Weights of a small mixture-of-experts language model, trained from scratch on English Wikipedia: a softmax router.
Below are experts of layer 5 (counted from 0) of a mixture-of-experts language model. Rows are named router (the router's row for the expert), gate (a neuron's input weights, with its number), up (a neuron's input weights, with its number) and show model dimensions 0-191. Each number is 128 + 32 x the weight over its row's rms, rounded and kept within 0 to 255. Numbers have three digits each.
After each expert's rows: "comes after" lists some tokens at least twice as common just before its tokens as in all text. This comes from a sample of Wikipedia text that the model never trained on. Tokens count by the router's weight.

# expert 9
router:145146190174122162094174165158163095108148136121119125198080151141146152142121106100150111081061106134167127110117146073179087150124153114122105154201157148151101155133085138123135096147075096137108156171087046171112087128103144151151081117088145137083116139161190103110165125125074151183165119081177186150151135188114102151107106137150152127143107100144164116136082163150149168182108105088086096154102099167070105100168132179159148168145201157126144149140118154131121110137146180130156105153098076133181102153069097152123123154068155101089098093145177082083112154127083123115
gate11:124127153161112123120117141097152156171113126072184179119181131083115060091105161091168174101156114175112107035100158180157087155105161150136168101175155139152125107124179123093141157110129145129064146121153109136099103149130125101153195126110159200137129085159133106076135119168111142128112133095109204123119199118108157097110107135176131092072160103078106104113199145112138111190100087170137145171108128175163113139183141202172073137143129155119119094139146098085119124114080082121164156099106166141150172096135078137117148148064149165112152132089148109144162169164145114173
up11:189114088132125140113107131096115123132106179154175145117078167143122149118151104088116146175123145131167081194141186072130164160142123164160109120164109183101143112176131111111135116174208106126143124064109100128157138040076152064134129160136147166143192158145147171128136134106094154104154150098097140189120101119083117165122040099144141140135166166164104050115095099120149105187079117125153101141184133103097142174152111056093101154119112096127079142072071127124145096095173110128138175127127129122157174170143085077126171101142121078163092140121148091160173111105114126111
gate12:114087186120166084161139191096186118158140129135080144171168102176078098117110144109112180136059116101149112109078103091155152099147095078117139126094087187155121114141058137180118072158093139139114099119176110146090152119179090159120161104103095117083093124144144141138141110153120098152106157150117076122120138128139132095130077129097166165107128162108142185125125143127190160107170144121187110123180128124132139116143101101151129177048155111132185169126123073133144113160107207106202125148155131086162094129159143091172082131080155104121163074084190155169139183106174129095
up12:147146060102042170079123096184148176130093125131136143130145139069104128122132116153126099055145131157112190113145141133161153168081153177078151132127143068182108100100166112142123078072108141093182099126096147124131159118202157124118164131130170098190150116169109103094095166103108105126152099116141139169177085118180056161125162161094099144181140138226138113149119174128100142186093136114130159117140109149114109149073115196077101125137102145112126109141149060109120141160125120112144087129105155154124159113156172131173173176116160166064114130150152149123089097130125187112
comes after: " |", "3", ")", "5", "4", "6"

# expert 10
router:195155118165086154084180150177197102072151123106107157128101135156120181119168096093167123128104116115163190092141128087115097217075193096139088146181223123139095118183090164088140099102054150165111164177144111163098071086096187161116117106052130134054113154154132121136141143116089122155152109111155158135130080103136091099137119153162180142159119135137117141174099142150148139133109083061124093140126145139112089083166115137156118130137190192135139130108130125111106105154158124144122121171106070161147095128130106158095104164107132156110099127164146131105127147145076134092
gate43:102111145121151090101195128126140137135137116140112162082139110130112122135152113113140115175122119128153192121119141057143169106115158094138100110175157110030109078161128143122109141138098143142099174116165180118082076097157102126103197120134113140117085136137144105065155175126098100168143125133101119142090122135122098181163125105157199145104170126143130090123137089071081158119112103148117151128086122122112174114154090184075134169110171105119130182088227066136087178119133151119101148163151137038181087108117014155108170095129138139132119157147150168168135136107164114175
up43:151195059139154166155145109108110095122095066083134141096103076176173169126073099144185113079090086079168099068115085132120159091094113123101195149134160134116153047109089108148141128114107091148144167152094122144102122153121119141099096156145072135142137126135100164134108064154141123162132154088139159120136123167120117168125146104108172182089115102111122083114121143067121125089115086162091108100165163147178135093150124162194141038145079117110102122122074142127181093097057142120157143123146112117140181164163143092078131149089100064094130124130139141100110157142066071109
gate44:186152157113146076150160144151169096135087140156074161042122065092083168105150092164127133183119119142046120065130111105163197117139137092134149161092147088114109057130124116074146129127103108138123109150180173127093102115108135134148116128142132072080138181185164122128177062127133145114114093192183105115142157162106062102143142141179137101070142149108159125185153110129101050129120150086157091164091171177125089114152118170144118134149133157105127164149134153119122073111144075116106091158118128142090083116184177080136103148104122124096148117117121074120088083142158098134
up44:103102024114142151133112108131103146054162087168175130114148113164140095102122227105142144086152148117142087148137121085154121176167143164126080108170113124187156128126128213219093082146141123117168132089171112121148133217122135170142150136169132132153166120079149122095154154171118187125174139089095106090131148134154154110154171139129123151177152103123176112113137174060126132113121121144139088097139147169112135135116081138148152141150122146142107174114088166149142142100154107120071105111073132140116128108142199126100125075106127151058116082115208136103142158149111144187
comes after: " |", "|", ":", " (", ";", " /"

# expert 8
router:139134154105088123107156121160180093141150176131131109148149201173095146151115126119109118086127112128211075135175211114127097141132111060147136171182112171155129141169100176125186129118094133168094141141093076142116094100102123141153127110149150120099133118131156109106148101068138099128191094086145156153193103182140063107125112178140164157127117127152077082127120170106145198197134124088122173118115113154144125159185099131164112200146193148114141103097126144066090112128142169105135163156099078067138156157055093131106145129122182096114093097158132170121091138111078150115
gate11:146078116099163110159110105100126100133131081149144099167096100151133135162128083028090085079184169149174155149097159146112086130157120170116144080183114185141171163059096175198083171126133104164150159182101105107101117117104180129099139065136072186110145121118154081103122112087152109117145104181099148173118157138110111138145109138128121131136169140046100094145112123139089126070174074153104165116122147101120148145061155145139105092109152156096125136138092128116112120112128161091069125055101174089172140116105118112136192125077134125118126116166168105157149103173093145070
up11:086145122107131172128168113065090160097128122158173128143111134189133136104140114196120109154130084147131204116120128147164154193078150146119126106111117168077117121099097147095119098065110139139110133167104136121166157157142114134086160098105064106132133100166131111187087139118118103085131167171080156119091154083126159100138086194134159133113209137132134128104097038101100172103137139093114112136107234114111111092087057112142149133108133074127124088164131140118102153185173191118166114158148115116157190143192143121112142082150169084149155113186152119169095112139143167103
gate12:142142142103090148124123124104130079161113078157151105088115170147072155160133119126154138099083139118120132097124079176135135095215152149133127126125132167178147132115068211174157128121099132157112120129089115137150138102103168140096130145116113141160101143179135139128150098109185110119122154158137147131094097074119183157104143080166089098076145127102104074181172111125029156041152056138126135173131183112116125074122178102188145121108159144097055160156133073080117163125107101095105142076119088140140122139082100117147189170165104108162151155167115104098124081113067088114
up12:161141120094148070172148093120164151198104072164121108142160090103153097068166136149151158154187139204169106100122094144160094078079131089105127095134067152148113110145118134130117093110053114115154138136174151123122143148123179136102115125165110145115162096135130087115099089173127058134107128112164114097142108102099083200125189116140102091173140109157104108128104126139129134045133151149108125159208113122143100124142089156146132124151186116144175110177124133081110211156090150174079130106119149142072159131045144118108136143087174144084103165101136081127090179181153146150
comes after: "\n", ".", " |", ")", "==", " ="

# expert 15
router:164118173175095183058201179153221105102160143130113167155101147131119154097114134121158116113095101131141175103090169129141066176087169092114128179182199132162097169142093160079138095131086122133151151163104073180130104124093180152118105127048130156056115204138157121105144164104110094126174118099169160159145050113121066139108104134150155114156126122105112097127099111122128185164092122060103101143126159151120125128145081151166152146126178194143161158123128175107103109127144145165143090159103102170164096146113100149106111163100156139093114142149153101087112136132117129123
gate42:111174097111163146112126160148141111175140148107153102111174073141141182151171115084137151056153101116134068127194127130113113147128086093102135101210116120139119191158149179128092153221101112098098166088073172135130119145105200141108128118102127142094142078104142120115128162113108088105131126117187096152212085130135113076082139138094141136159154069109109153132078137123097172131166139112128162094070179090105109147109102111168121119071113128118064082090136147053138110081108074112119119084107131133091170121168124177143121150086091142112162111158095102097104073145178100140
up42:068131128118136137104181061125112159112148102130135122166120096180115079156165139161170135064147094146177129162141118133117068165104089131143135137112136083153199105144111199163139135190098125126133129113165117142091126110115119103119157094079087107097183121111153155094100124187087137140118103112175111123183061082139094171114179091134118135102140139185126162141100025144137135126132108116137128150098123144152154136135148119146155107061125159168124124135148075097204139127168124073082125126139151141158155164198155179085135194135124165096116140154145163134069167047062110158
gate43:165042158166150105115167174091187122092153143131134130203120155081121114122126051179117105158108052120096139165082139138216115156073098141136159093184177146128138155082125170097126068126148174143126074086101137149094160105146128175128113089072105105113155183085144128123112131141144099086160133100090086118106140170116101161097120114149089166157167102122122129170172170174107107199104108137079088147139088098104107119113158140137159146104161133126121160103152127070074129140121111117159110135122152191115082133161116138125153132142181148145113184143182126063130077181113110134
up43:124173119173139111123139082154078140203094157066074166127126126116111125103136155149144089093163090116139141148177117111067142078183059147141097078155115143104133164140071111120131172081117104175114126128058127050107120116120149120163123108047137107159116149105071165167190164091124103144150113160090111096111113166102120085166101109101107152067166098098086107116146117153150114082110136225095101087141087097119123175138197119108172138166138159114074160109109066113114130130129145187114128160180055184128121128083120126138156117144135108087135111133108142130119099118120168103
comes after: " |", " ", "|", ":", " (", ";"

# expert 13
router:150118133150101127092138175157206109110149149109140128124130166130131158117075135040131128120110134108192159095149172119161052202086181094148122099159200130205118103131153184145134112077051152159135099160134101196104081122109168136118121089086160163071103097152163131101168111093129114143191058101142158150116114157137117131120091134145180149133135124111094101170084176169150150156133129052138129083150134176099094080134097105175120134138178157058122130084107158125089114106135123088097130163098146109125138179126099139113140156090164146096076139145144138109111146129073115103
gate23:067148117177107107150109147159116017155152114147173115109151149136132162087057172104142141137097177127198076123107147187101109159105179078089106145186119123138101077089155090104128079088110135122115174160133186129158079153119181178108165096112092113090090108163129120142142185116187172110178089096108129147148136092135167133118141051166125129138082118134131132144113123130107098138141181140104122136163136109074091150132137150118111202109132169091156128142093179131164126123180124097202157150118100132104101135155198124104080068108113145134162161158144095090139114087102097149
up23:103106191207165110047150169190092131126079182162150134100085121151130161138110147057132053118120166154144093163138139133159155141118108115111128090093076174150168158097131159157150076096103143108063105137154106138097110152180111165151121124132130166149116135109170160085098128122060125137145160126154122147149089136125102112136134060163132140119138120144125125134147124087193148186160148131083110164146132101173133131154106100167155088179149145164168093101132117084138132129070088138098182125175083145123124140148101111156164177144107165007095149095103157167088074107131143097
gate24:142128154107134123147040157138119124156129100183162117139100125165099107054058115143060101137148104087131120137084167115145162170098170167110127064164140108200112187090124081127148080130147116161106166164104152171128116091115181144092156108127090157106192160084143090111139163120112086184168092084186119134062147154147100129167100157104096168172145170151134116110146075138152126115118176081136149159115148139150140164087087134082104155142122153124118074073133156163100122131067099083111106140100136112079171143158062168177148136130086127100106117105151158099132109118179123196
up24:137150085138173123114110152116068111151166078101127162094124156162128077138100177176101102144134115144108077091099142103134151117122140197154141100148153116104127111083139089107173176111056181149175061149102113136109138110165148096132139094112192089144170089127140084107152134067136091161130165092147132037090136093095091088118165084079171159180143165136150146138184091133118162081127150123126168106114123169164135147081099111131120186187113140139162069130160141086096139084092126104092119093108121098145151183162148152173130062179151119116116075131151123143196167127160131182
comes after: "\n", ".", ")", "==", " ==", "==="

# expert 3
router:162107191132040160119183158195210103116160149111125136180105146145140159125096084099141130134122082191157127078099168096146069152122156154147123127170164140144120102094125148077139094132060090148148173171136118152106074122103148166143111141094175122103114173138150148065163146079087127111170074102176173127161120141130150134080118132174149128116147120140110121138101118160203159143146123072128146133113124155108107144128123135186101158188184170115137113093116154122103104169141173113055168170084104115144107155112044158090147158130180067115074147131141129090094140132139101109
gate10:141088158196158130167163132114145165121125108121155145136110133145172141152104066157176120132032104165151169129121185123150164139117188152118138111138122088043176103124086117055132163145197071127188135086128163111069089143131128146135104140144123122118204146163158108055132164112135145085160125136171128129156187167186142108125127127222129156116145098161099119140186132110075092136127106135145202122161049178105121144131142162112094097126100106200118155128134122154147134126152121149153157191098131148103138149159102167127160116139167119158108102181121162104146169102141119135
up10:144170164117158103125116195146061106166092082102150147177147130066145137095145164083099182116146116072151106151148140100158080152115134154103145171144113136093132085108083096098158104098116123134090110121168086101082142101148096056122154137142122154131132195159094107135183096174139116057155148150173189133192144057112095105141089158150128133159117122152153110103137106062172130102103062067124104091118107171105197163157149075092109114089142112094127066147159143138135132131101146132077098153168115112151122093111149085113106104107154143096161064163163118118153074097122088189
gate11:160124132103123103151148192191112132172163151100138124162135089121157147108132117082117179119177069100118115033137153169097148165172195125113130070148147158146122103118113089162109159150089163102118078092147172112113111062144148110066193113153056136119088114132125124113173147131120102096165071152104097107107084085127129163113083170123154201144168128092130174116135068131123102193103128148125174129162154102142120112134129187107139161153117133104117102055152131157139103119075163083117207156133160091105162148076096144086179074136154143166127148160124177129096093129112151126
up11:170146041099123095139093162118124115192154113129057136109117114143142134125110148107121100148083160038065144129123106215085121137160134102114114237115117141125151114100112119141178120121134133138116099085140155158157120110168121150137119141125144137120116167126121125096100171112123098182164119107136154236185114098171144155086126115109131152146127149119146122117112168120084104110141067115180154125165113178167094139166143113179169183177094132081118093175150130150186103153157168130183140142165066143108103113107188088093149102131115131086124081111086086158126170089188139113
comes after: " ", "1", "2", "0", "9", "8"